{"num_hidden_layers": 9, "hidden_size": 256, "n_experts": 8, "experts_per_token": 1, "d_expert": 352, "d_shared_expert": 0, "hidden_act": "swiglu", "moe_layers": [1, 2, 3, 4, 5, 6, 7, 8], "router_score": "softmax", "normalize_top_k": false, "routed_scale": 3.35, "balance_loss": 0.00982, "balance_bias": false, "init_std_router": 0.00615, "lr_router": 0.000728, "num_attention_heads": 3, "num_key_value_heads": 3, "head_dim": 128, "vocab_size": 8192, "norm": "rmsnorm", "norm_place": "pre", "norm_eps": 1e-05, "positions": "learned+rope", "rope_theta": 10000.0, "rope_fraction": 1.0, "qk_norm": false, "attn_scale": 0.0884, "tie_word_embeddings": true, "parallel_block": false, "init": "uniform", "init_std_qkv": 0.022, "init_std_o": 0.00518, "init_std_up": 0.022, "init_std_down": 0.00518, "optimizer": "soap_variant", "learning_rate": 0.00286, "beta1": 0.95, "beta2": 0.98, "weight_decay": 0.1, "lr_head": 0.0084, "warmup_steps": 200, "schedule": "wsd", "decay_fraction": 1.0, "decay_shape": "linear", "final_lr_fraction": 0.05, "batch_tokens": 131072, "max_seq_len": 512, "doc_mask": true, "z_loss": 0.0001, "train_tokens": 657300000, "max_steps": 5015, "dataset": "wikipedia_en"}
Below are experts of layer 6 (counted from 0) of a mixture-of-experts language model. Rows are named gate (a neuron's input weights, with its number), up (a neuron's input weights, with its number), down (a neuron's output weights, with its number) and show model dimensions 0-255. Each number is 128 + 32 x the weight over its row's rms, rounded and kept within 0 to 255. Numbers have three digits each.
Before each expert's rows: "gets" lists some tokens that make up at least twice as much of what it gets as of all text; "raises" lists some tokens whose logits its average output raises strongly, later layers aside. This comes from a sample of Wikipedia text that the model never trained on. Tokens count by the router's weight.

# expert 5
gets: " (", "-", "\n", " |\n", "|", ".\n\n"
raises: "B", "O", "Ch", "H", "In", "M"
gate7:137110129144090051100071152121094099049084165124228123108144120102114101150149112173149113174104129146117134157103121146172125122131139132109129129065141144132049111155127128162149133157131145123107097201107126125163137161134084137173133118130113153156098137109186066092153106101136145127128150110172154095156148128139122129102148121158187112108146113132131120185240086145140092175110095109090076138176098159123108148119080094148133088149124024137134102162122174161161135127095096163117156155153043094121140099144131153103151074194146141110085070137124161146108099147181125076150144135156169132083157079135139151096136143102145142171103249157110129093109118090143147115126054097106163066092103150117154094144178133202151138121149092142132119103129122110126086152128130
up7:187101128099153155121087123097120153132105171063092111127135108131142089126105168146132096150148104054160173121173160132112184177134109129217090167137144095163152205143130105108167090130141099050189132070095086178174143111101168149111088142130123129138106135146223120101178099167118146102099180139151138178129169121163067078113133121139128137152115165098089153153144164142135128124137123161146086097125134114123157131090160059161106130108170091136157145176183122147136127125153088124155049151126108113148173139181112125078156088140171135135168124132178131130138128142070177150094129095182139122156130082119119072159136150095177091119128106124184126118139066090163093111079097101165090142058143117134148104110097148168053076076135104143104129147121092178157079156153097
down7:081176135125107180147109161150129160127143144060149127101155167165184180126083137126104111198119142145106065117145115102087062150127118099090149127085131139115113104150147120124136121115098138110191148077087095100127128149143159082131096160140158089141108141158158126100104112111117107127102120170112114255118194122050159158195130091138128158123114133102146142090106147103127090138153085092162134061111129145130126152170103084104094118124109165157152126136157188086027124140145104138108137137176124134150150120170074094130137173138119150109127147133208074158117076140148104061110164142134183125130085167126105109173145126121158141039126126161110088174111121138158143062126125075102145141094073184137167135151122111182151167077184139107124138152171113149102142115136161
gate8:138092151181151141163051123122127099122129185083119146105117129148110119070124158174099090099110083088171122111125142098134108197092077113161145145135089095165139134181106146108078195101190137067181130108121076101153136134152081146116165162074070103140183132132105104147110101137178158154196147130074080101118121117158198093152108202150150137057107076167119108079126137203163141188141182120125116118155116088107145136123134105118132162142112155168103103164135113137102134150206113044108150136141125124096169095147115114078092043103136140131137177131053143122103130139154123126147124132127060106105157069124115104067174117102110134140170120115152108183161162128094137126097139135112135134088182123068138127096150165149115169123116120181131132114119150122210148113108162
up8:106084127165132166170077090132097112204073121099121096095123138105151156150101101118114128097142116126152137104158164109113114128081160137196124114124148214105143140097129133150062142161209072189161146087189122134147115176120096130108136139105130144108112143083170137154080089146077168111099163093131136127132136146131187114151126109189143156125124101076184132137070063157161158162178166124032155126131103125130165090127080198081130164144234116089050100138141125159155156090133108034138162143136098136127111092192140112166110139139163130117125195162109144076166171140151154132137120107117124174156113102098124149140125148144150167174138091169095127159177132097150127114102097079129170104172176078105079159087157150123143124131147119130146172150148119117119146096157143
down8:117089092132129109146086131092147128169125117188121144098103101126102149079104155115140177082173135153183140151131069123111113148157157170132146108129122074165160122175108082129055118096095127119174162189171130132108075092190159155164155086109142107099138067133110141124129131154171087084069168102204134029108131103076134097133123106076153108086106108106155139112153176138090113083148105098058163126104128065109127116117116081177082132178137226137057115112113135140119087121086156157114136144137182109149176117172160162114098143158105120114094116168139156148101120101164090142170138111168150084098126110100127136135169153159151111149137153114191124111149154115041088101098135148091100094175178141120144086164090124175173073070139093149109135127161110091154128158109167
gate9:142090137137098058140177118074138115150110136119076114077132140117113113090137149074120142102157103116105173139085115123087102117101128111110101102127106118073133124163172195148128108142172186165132080117101157104088160130065056117090176181142103111086143161059138148140146146127166158136164117149149116164112123129080108120127127198122107177123083109030142119126123151116121154110151150188116117138171185167121145122126198093088139145091146157156087078184166120150092239071141155132181143112087113137154118135165098076164145139128119178131142173122119075069096121152104140121093099072139109143076097168139118090127150134139080183149215117074142187173128119131154109128135158129138113107140126122159150134150138164121111134093120140197133108071182129137165148193174105
up9:128129175071097151103133143128180170117094146131140196080067175110172111132089123094153098132107129093097084111093194161142132195124104121103131090123099133139159112039119124218114116101105121081073099155089087118080126133144077046073113138120161174158151090150143164097117189138137153125109105104126102019110131108113106144144150151102141142143178197171096167085159167084126072157083163147127107129125119123122093141165114144106121091066134137135135135175216104116110105146103113174096134108113117126126114135142144163115148131151135143133144032147136122147088136092167148158118119131154147149134149108052090121108157157140141060096181140130148075135108129109081112131159094112082140076125168116126139082167129111166124150072072106117103092083084178144122139133178140
down9:152127145092139111124098127138058133177199140066180111123137138133134150112061138165142073169162111047193136150061127078146143090098157085160158129113113141143148113098179148134185129151146103170139149137163092113084139138172141149160117115148150144114117121142119173168125147100143158116152077151139152115105123151134109176129109082110116154202131149168129165163104162173162155094145189140105138110125127113202129156149137098180035135149152087168147157146102076134139216129144066074137074162119123131134171137154178091144140131107175122188111140150081154060121164118139120100171132143132082143146113145146179128092189137136100114153093126154157113130116104136218116180131156100135183080080148116189170113091186156108164160094142086140195117124159149095104136139135117
gate10:132091132112146103127122101132145168095126148097148097133149083159194117097133159156070110120122114120093136118126124128149083135180138144065117105168159129150175152048110112065110085167086098143165092122106164182160187114125076123106123128098176180147121120165126150106141145096178177110163094126128123125138153095135121119169127152099143152155100123119195146138085125147162114139146093155199135132141161139127120137102130139048125153144119114202163087138088154140167129078135119154158131153036134125094171104153077142114115109118106116116087149160113132186126156199135126104110147112081108207094130150148186170167145176126168064137151148170153166117072168096132083125206105116139097157235107224092150135070123102175106109102141188135149081164114139140119140105093102
up10:118115075105155092123106158151119085230099122121118126109157193095063172068169110097151066117099142056065163199116085190155132120142113136134161154136118120121154153074122108184148108129107101135128139133069154144105137111113154113120116105158131100117094136148144118138132158148086151117152164141150129136098126160143110163169113162117133112075112157132157109118115118122104151146129112118110085114168113169128112189052059113105131118138124143095129137127074149087068086131181120105156119148151107132153108176128095108055115145121093143132162136101109158104156087155148127125081097143086103116106132110105184123122174154082147177171200128123147156121157137158112167050136109165144186103011110157115157151170111101139131137133161130099119041221164157199138073162146116
down10:132090108186085132135174101162139085160127113119139123121132177071156117118111104190078159121116104096080189083150111149087129147164163087102099116080109149132148171134159185100177067112151149120141113100128195175115070105171118172095160152075119123137164121149106117130151141128150123132073101092115153127098146122178085109091105122141137111116105227118065127150087059203127154164102059180121159090112109165105094128140148114118066157142168151093147121124101128130136128153193174096182145133137092115117063118073152153127117191101101131179117183166098140121181141114068190098205130103125117171203144173117104150123112116177130152197142115081099167129102123171162197132131068156116099147131141119124114094133129101118123126143134093111123134129195139124124106142113169
gate11:155114132116092163152116122143142134109179178148087123145080113111091116159123120116124096168118193197103142109154135162116174170115199172179166094095198152153137129060150135135055137070138120110139077137171130132102106100077115130139146136167118097130073122156123124173167092112130116109149139127086074076126111113101079150163105174175171127130175108069132147122139171154155113125126133149202142115101108074144192151134155105178115124148140172099143102148139110156068136126166140151022196106055177131158123074132145148139075118111137163110101140106141171140141208160122149160116174146059149148119148105085144090132115138167120142157145129094107160117065130128104136050087120065098118087102122130136103138177122178097114116146092164145153085079114133139096182147064133
up11:116098161134146166106130122128108136110144123109115158115100136122123069163154179139128098146167162147131141110081182135180083119189148138139111118093152125159064128096114163100104144061122112064136084162127120150129139177177134070169120103131102053165153140193146131130081097106145134122110136067126156109139123058178105146117088141137141109091123177133152155133084106130048128155125112147119119153135121143089130128122095125130142195105106108120133197078160156119136144123095122200130129129120178126107106172118156120116128123085069094060107098088220076127109166084169128153087179130105127112136129095119131159111150190079151069049177084076123112089125179149105103139058160184140139176086101136160106173157168105062194128096127158138146153204125094127145100159146156
down11:052113112142138104120126144130170123164097103097130110087172082114152135074077115162122134083062167128135111136108097150143113162111110162097098128122121131070164107164101108053153145182112184122075194132071114072119111137097193130147122104146127130088070179144153120124205147145169157053145164102145093178133091116059134210196117198096148101224112185129154109123106155136132149146118145131076118124140166143092138118149199114111151115169105153117105052095121204153134139089110123154135161131131134097156092131124156152112083170139159182142133106116127122123145138120155131117102095156137096112116132137136099120179147204085164149080143108106119124086092079134130120153107076124079123118104090135106125212112161116154138116165163142065167126132125158120116117160088077

# expert 0
gets: " ", "–", "201", "200", "202", "199"
raises: "4", "1", "6", "2", "5", "3"
gate7:075145174122142166138114096108134112174114114156127144144121122171120078192183108146170081126093148142101143186123107113124072159114130151181136144072109114105175162163141107114097098118119125109170133134101137096138193132111086127091206109090097160129150152114136178175155102105135130186125170065144137006078145000130115119107139105116101201095115143137095120115097192164094139169110130135124129104159158099128144144155154143139169195153133111104113093165164120159123136144127086112129087155155095102105098172131138095172084168103171109105088091139141152133056104155053125116103134109079136101099140148104153145144170165128168086109157111122069108107106104182129139169108106172120132140143130154106124124139112143140125113139078096103119214129148097079138195165161130
up7:142108104098114164102132120114090149127106100054153137129162185133095145095126155108177112164148152151144126137178118152159109128096111097098165184101175133116077123114116150125124152057149139114140145133127125119122135151099159152182110128215151110141126085140092143109149076174088122142161099112142177161083128164162084130131080130139111101180100204097100163126118181159176130093127153100120101118112123169170130168128194181144157122134141111169148144143131140112142148200121118117133182123077115172148135123131155119133114138184135175161113075089178142154187077149165150125093106158154128187145122224076153107112118107107054074127109048093175127141118146093066104122131125157153121088081202088138160099147110038074101108119158180126147115153145164040159140163135143
down7:081164138088121105130152142129145105129156076116087167095067150137156131125110140108108063211150120127164193116144150125133146108097130106095155107109164108117140089133163133161182094142174068127124150150168113126161244128140104170131191123119169110147194122132128137139048104068098103147139147080170156208155202096154116139179159163138115075160109111122077126127126111171079106095147128093128156169152131093096135110109147121104118171143154108147185146129108108147091092085136121106089048114165222129103126066139157133155107124123147145155135097118139131136150098144078121097169142204111131116145137134104158118120187156126201132126171098101141136131107106104140098137139094096111123125159072145102079172183094092099094138131086121147159172164104149118095222097149103
gate8:120125148148132174117134199078141058077251143117104221141157159145134119128158076105096197100136181173189171119144148127165079102138146152198125175077124169093127087115133153101121154108130176126151081113153085155123071139178167113128161173140163155105165165085174074083136120138136160134140103108094136167155130094161111120167130152154125095101143118125107156129104086140145129132123134109145147134128170159129183095137051125135212068127093112149131157138151099074149094079118135125167103110146099057126190128168066092141093105112163158113199132116123122157158095148157136117208136112148150159143083127122099113121070163111149145167129136161198147157081154127179105129135093110159155092120117110100173131138116122124162095173107065149117103123129123106133134139116145
up8:116182174172165141108125114104128089129174169089125118136136089163153189109077136085124138154109124121162157118131185166088113117177164012100151138049098124101147180133161108103131160107189091126139144125184056140110088150191143123089141147162090142104140133094133088137160088134133113101185118137098159125126115127123150175092083142095167133148121156166062096142159121108133114141165119087139137096065165143123121107206119121094135147102143119107160058123125143118085102092145119082157104083087122147098143076124127093132096144124139074112134133146135157034136147173133102073138131136156120214146082146123099106111113093135149154146103138142120086136049103167115116155104123101135102036176181109128186102118123161054125097136128165176195108162117125136174143162144134
down8:130119124104082126098106088153128120181145164118138109169139105104067087117089127087143136140131094148136088139196122174094142150128101130136142171120132156160162156188079164127144188135049141164131108198116130111178057117078180118162118119087111132172117141126092110074112156118136081117141107152161111079140138181137180139161187100137143144097133158162127149148104129073149073066165174054168169118063155177119169130171105109067239084101091118143126171146117126092128112099178160181128086120151139128144163097184084130071126120115148100116140165058137130122166085133059056165134118126107103127131124153141141116090101119134168104167178093115138184086089130134117091154146167102118138119132131135158085161137121127145129069109165138098141184134163104101092170083102123
gate9:123135104150131119167123138130145104152106127155056141105195143093122122087087112170154107108146131103140097123071119064131119096110120105154133176105132183121099116154119101166123135119170105103136069116059150125139095103153139100102184154114008144125131133123132126154136106111151100156148210125054181000120127111068127124088110107126053135157137078149097088116159078132141153139171114098144127083146142108025161120165129148148141145075147111121097120128128158115090078093104081133141108121130103177156168162105147120062110096161113095091136141121158144169103146104191064133160179161126065089111153101153071088143172090084138150107167127114100091163179131133115190143092148134127145170089149153102152119124165163104123180123117088142109114132114104093078107141133144
up9:118135109105116141182084109143095091072199203113162113139106136135103113124104116096115159144163163171116151091087122147102132130078124122125078201144139101131129140132167138081127143111135055108108131080127168115191090162120104184190138127137151112105170099165108101087129078087140161118124128104178089116136112084145126120132075101114150086093145148124117125148114116122163140162120102162120160157126145093174076182169134133104174125100168107164092102096188095142142155078140186124083143081135162148162128174180120062100117156124122153090138140101098096156155239148114173201093148138167181055152128120107121109097090139178167139136157175110191150112168078137118088083118159169165105046118155121152145132178102155095090118164130064131111146084135080130137158104156169
down9:095159130142130082144162174111020119146175151144092104164141128184145124048140106165125138123127064132116136104103096172127080119082115085170108143124118076188122121134147109106122154165143145180092144093144163153154129148102099119122084122097112100134158132103159165104133054128089152085094077163110144041106090100065058055076153073073148158171181110165110128075098108175062130120121159096130127106125139102100113132131137091117095126142162138107106057100102135109184121146074161147100131132179142097126136180110110168171081134140124089104147186185118113083129157117065095142141155171115161116112129111123075139130164080161123160141050098182129179149140085098175104166147094139131132093104147142123132137121083151136113108116139137143068176130078160084116116137118134
gate10:128175206112114128123150131089122147117105190130133136091085188082045122160159164127163147110148068140155081104056097111123166108107107125137112161122161138109108138127137163116174121054099074184175147097161133151190132089103134118174092133081140130098085085209060127175124172108169155147161120075121146107112164166100085106147149122119119111111077159127101179172095126234136109095169094088119111099156098113117130133130113145174128155095117120105083086146107108207151153105112133132071166141102091173165125164095129077083086152132116172105131164188165154097122141098131138105082108111149121181102130143106129138177159085139130123144127155133104092146168086164155118112158202141145136169128100090131162067146176094179104114167129133154147118144101107107084172128168103
up10:161193094147144156160069158163140149109107185114091178189182166148138072123117103136143136085173088106097106117154116165105147125203171088174116155156103148120141150159126088093113164154146108064100134064150177120105109095122136145149153118212089149125173154105103112135143134136142166095082158132111070064134146086111200115107078143102081149071172130098181159103152115095130063077106116141147136110108140192124155146113130146126103142074090138083121137130182060091127116127119129092100111175075122148140127101142121152134093155129123115113160149156070179151093144163127172107112163119126169165083158119162147108124177151113143133066188116107138157113097101109065140177102172181128144209116081102101132096127109053095167110157174142148164089176109111120124129145165122
down10:087111137158078127138135206155142128110143146142092078177160137169113131072141136063109143133160053103178071077133076155131119212117136137112126181158183061112121149113216099070145153204111138086142124113066127115147112136152093133143154097164169132138145102131105060084126162109113155152152126120086127124140122048114115112138113140110165189154086121112140143112194135101196078107141085114189095151130117138149198166133107146092110143040160159144109074192165093134141112202141121130110084113133132161125083084087084158138078125117129129084163156114140067145102103140113144081172108129151212098134147147113145146150058152137147156131168133129140095076146164106142092139078135131106126086100142141148128147152145113131148116132173115109122129107150169115099164159135147
gate11:185146121165103116150132134128113126095142116081166162132111176083127126165162125088083128121164112195149130102178138091122122130130150040079118141140091117121108161107161111137107109152141134124122126102124118150113124148131148124095140159081118156146111130107078095146103081067154173167114124151117143064193158165118113131149161138063151123120162110064077145120104107129100129175117090147118108173199085224179086134124181146139175097089118050165164141096132106140153127155071170113053182145152176125106171105148167136153156114143135136116078116156174181139152110131180106092165153103076111122180133121120072089076103134126130094159136100161131117108125133150039081110172194118108145126110130102115071183112082119068135161139117082156065082174126116138190150131171160
up11:086121087124160148107129124162180127168102121115154104136123118115120140150124091177138180154151185191125067171148167120141155133183112156077040092199125206145059187144126147176084154120126113114088034107165123126117099103155149151102201110143127118142156139118108138112072110106157147107079136126116109108131132149158122099135119130130111090172145132119133115128100090098147098136167123155156145136123113091120144137155075055112117146137124175154137069110110103138070146147123114072052116155096143172151144142193091130104155131106104083142073136125103103128155155102118185096166134104158141187154172114123076111144108088163176132132128171193188091182129079103116068141084126192182116116135175100116095163151106089155144129164098094095142125114105127066111046184141124
down11:193114118115140137120119120075144098130156115172170111102112113127156173101136125182130100094148146121176097084159151117104101105169150119102105128144161142152125062147110116155155128171147104161105105144113163081141139152099108160142091106139065173151104148148117144111114082075097078141096096123087131126162217166144092121110170170131080131084154098142178127086141149140169141145173183158048167112139124170117113160107132118124057153148142109118198076119117132101110150164083144142105199126072159122123155162111069098116077109093161170077154072157131138058103116150053127127104084126098157070123114179115142149083141116082230152130070101133099140131107161099103138117078168125158125137141168077151139127124085005159153164132139142101117129119103115152141158103182122

# expert 7
gets: "er", "in", "on", "en", "an", "ar"
raises: ",", " and", " (", "."
gate7:132129208134097137115146169135096145109129168175090074152076099133150142147111170121145147069126174111091179151116115084115126164122183123087120123106124111088093084180192165125103203100166102160159139145156128109112099193132104167152135133125106106128096152184103112158100120134128145159145135155205154214110168155101124106111073140182199083055078145154118146112041132187130110189108115113077143162139107082106171107077139120134096154110134158111166093139137184133142083109118157085092131106126180064129158106143096150137120172140082089129090158118123163099131073182164132132138135123159092148128148118143112158157154142132149146165137128179172156156199139176137112146096094163110166083110108147149144181151183131131077164176141089138088149145160094116097146084107073
up7:119118081121120094101108160182117097130083125102091134126096178147139174114104113110157117134120140142137174083130113149102074080174137139081135130142098127091099180179124177137121135128105172115109073147149099202106146099099111136135079153101103116074114091102085154136184085101113207119096124112135135092147146090126108081133124153136166139085183123128198120148135146098169168111111169170096072176074093178124125135116190107116130168142180142074084124136132098151131154130145127129097120116132138072167111164150068118170148139132067139138105108048130159169087156128197111168179139103086146130186132181167134185187110097133161140186140166166128099118116178127098153098137082094121130130125078106199126243114129077082095143069136125120074095167118134155113139133128154
down7:139166175172147183114130158158130121142066108134121113130150070177122053154127138156147057155119177117166155186125085081131132124150097127130115133099117136165106134114208180101119122109142129162138100184102174118176080105136118102117128120154157146094085070103133106081125111126111149127102176171162152136120140148105106058060103127164129106091098129092107154107108104139127170114130118116154110174116092159132122103182136154126140176098086145091135155136148140115084094122120123145121055200194153157139116111160086163112174158089133103124109163179203220107136101134168116113097165107188010138153095144136114092182144132155101144126125192214143120072120152181126090077086124166130108193128117131087145103143128107111176145106105160069084128139136133114124122105123109
gate8:104121137094168142108155134129117213112056170090112127090117135117155131138121182096136184094156144129077130175122125109155174109135080111119091109156083144157132072121108065138134068091081115171085100123086076152167111110074162153118108041159170186122148164126135152123117141131138104142115096139189135196171123124108080110101123106190142113069126140074125132107110121139138139147126091207146137063104086147135126114058164132100134146120156152104166110112099075154135129156109137081089167098049122119084123215139121114150124109123146131112145159123152112136212129077115134117170100088133102146136164118201104148158166155160167070084113165104162088138159091071123126170157150098159119145126183132103141096108107080161084146141120097139164171127167145179138161169078092
up8:125102113117075109137134099120184141131130088123143116176076136129149170175209209139113125158130173141142123164131114161108132156127153046087140088076127119100057078147074121113110121191161087110054121136131157073158177096094149132126104124084125146124105083120086091124167099152117128081121139085147085194123147095098117139145180137149172098108077140087147186131105176090136129132087106095129127153157151181097167166193120171144128135178124145121134123078133106149154133098090067120108138163116136118132155053118160134151108094134125144082166134114152116111136123138149108180168166150165187070054150140148174160144095119126117103122131159146107138108056145134132145116160128103188167051080093169115143122072104094091180153111139187101105136096125082093115134055117089
down8:108167092152148148115150102165125180146080090161037141155132068081117163141146105134106176129141143149101152085150150102061134114146145162171119150136104099139131088155096082103081109096177097121129131170139155086153138128107183078175165100127111165162115182101116091106122073143116091123091108083123100089074118144176182159134107134120116158185150150104099175107179158129127141163139123129084121052119177113209119135110182192092132161134137122119094188132138135140156067119128092091150135099099095115127124130143140066127117154141152153147090107163118101148174133221147201045116076098095119153138121130114143176053146150130130073101145172115142151188063174102140119158141161147096181187147138127126096117135181132080102135131160140143136105140166162135121072159088124
gate9:161162125141165110129141160133093188138143134129170170101172117076108145116162098148157132153210156147150142131069087144139124113133121037148084152095106114114145171098125139114138180154210118171183168083115111114136140125108109185125171085083147106069119116123136174181077189141077098128165144131097127189105151156125132124136050098115143078112116106134060110145172115092123111096080118217193126129116134128083157104184109098139099140165168160095171177120104156119135078108163153142158167096131105111123132165122091118139092082135139118101161102083117103088154091196141084189147161114118124163156139144109099125149163183120135132133121018105110113136162141137104151122132123108125167138150158115135125069121098145064139120168101065116092090147093064164133089127088097
up9:072137139124127107058080182080162134126139178123140114134115123132109146148066105108118078156131127132157133140133103143123168128162136152099098139145111134119086149099106199189124125188151151092162167135171126122128140097175129124080117119143178109089128129117142095154204062085113125101145132109100091049139099143114132132175142140168114106109129164099162151089124108136140156135099135119114145137104151129144151096027144148126082164165157026098097129139136027186130130093156167079159134217138108146048127202198136166173133185121110101140156123137152150106076131101151082122168154176132116179184122164151072129107091137068151134130127132167128075151083104150133121125146121111117141064106066150123151126121159055167080157114117156125109105165138103104146122154141135
down9:169129140103135125164105107120188073098138087152172143122117200145153161157154109130142110062072160164089100157130146172107124108150083147169151175059134168126135133114119165089120134143159216107161100103144133155089127111127084145142127141161095070164160164122100040154112074124140134095104151148126152179170103155157109139167086137124088149117142153153177100080127119064157130115144094124119121131117108084079162104068121090091144123137111146165138095187078162092058175112128128138161110167180121149138126126158089113121180154186119092124155117124099151183119140137084048133057101178091123081104123145106122170132118118118174127128126139127055172165116103124122064125181057092158126151106110170125158141101136073103199143138135090082089122147125091074119174184137131
gate10:140076179140161158092092119157163120111096107140111116149149142125142091100108083110121159124126108156108146073170192056115167197108155088103082115094145133176091106103168101132133130154137085144158130121143145085121154101118164153058136102152155106131098141114159122035142120099136177124114129131154131095149153135147131128123067069156134130133164127097102134138195077147129087086070170109097078086161132176105164090166135144100137031140198089149147181094134088159106111115168127103096119152115149121156130116088195081164074115160112148075095087086040128126108107116189195106117160104098139157146099057164086095125113086139130096109122128103137156057106112163133125118172153123126125142092127094156112111075154157165181063164093141146127164183107141143155124117143073
up10:188117118125134114084073145214133122060110125156042140170145143119128108119244105160102088100137153136100130140133143108127122114122129178058190119103128123143141097127088122138138168146173156144133084108121115100100089182154154096121122125187131128154131117093075150203116105070102189100106084148082141131140175144106138134152124080111121162105215141156131108168148163149083163093099132103152108158086110124009114097167185169162125115164097161132127085150104129130105167066124133155136144117167137118165091086102106137152138099168168107156184130170119125160124143135125166113133170142179104124099093118116077145108142150072158148129086126086120140106079138159123108153118192169126112138115125142158101175108122080102119155088129077100101079154163100217139091114125126
down10:115172115147101142164112131138132119147125124152108161140130128133159178132186125180122185130123144194150128129128125110128160140108149089139071053154149139161159184121123112149166201185079142139156140137132130132162084088054121070088097056155155121123125130078143109162154054105119116083068105116096124148167128087168116059104084135154083156135177165084140106094161098075128137138127136139096188128126169133193084147174058120138155101109132124180188096133139170117170111152135124168137180184157151118115171077163150140135124150144128125107160062118144061197195122125109159074133118097106110166104164142160117145155088124118111104114139120108086122160169167122090087135110163128118185082100128112142083113174113164130210134092117128107133173198072141159111160127077123
gate11:167070148100108117066081172140132136123112072107125098116095129143122135147153129184171127119150132145148125106098122120130153187102130115108137116126083087158058083096149153186100160089098081097160127096103125149132124134165140181119154151150167087181149080152168110079153129032111125129158125110126085136169118177117096111177032133161087137116157125120142102112134142141158139107175142126137132117196144085131114138096162135202123126158159096104115173125177171181223064137155116127122124124168098099099102092119133135116138191130108121132111209193156128118135057118182110021132152135101170135166122133162102158143100125117120154133146088146123149167076136101147127076109164169095121116171130166127154135160169173197176141103155066083138105169123121065134105122138135
up11:117138208140081120125151104076181093057092106104154133175091088115095149128159110155113052115124132105133158141137201115141116112121106069117154097120161107200143207181153142150146076141097070160135179095107125133144122157129110140159090104113074083064215067190097139111133040122135053165109148118093203164177094109094124169118171135111158117128122112047122165139146154169150153146107103182099128123128158079090173112138128101109107141102109140198099140147165100166152171116114113138132160108127130179129139119130117124131121127098154179094100086123070106118106144071122106124213173096116159174107138167105120139092113124116134130156175161119126117102147116120145130126068116134137162138128134200142139100121134167151147161096164162133169084134087067106123146141108111
down11:088142118124171193113125125142154102138084095092156066180119125132133105174110137122116168129132210120147113075097110142150156142065186126085111166130103093119029122137154120138155161132092154092160125164095142151112129104140085066121103114132134094133174060168102087153135126110162080099165108046120135118126143119093097135069135096149089184196122141179150147148184159097175079098122109122142119167178162110105155131116137097123091069175114070143158054102121109082168117069103130097097161076122100126136182146105207117159135142114113133173135108075158137150134154152135085130176120111052147116108146211109125161122110172109149130194135155164124139099144145130175107092106063153153141119148128177141103115074126166134113111101083177117177144088126100140100092100118123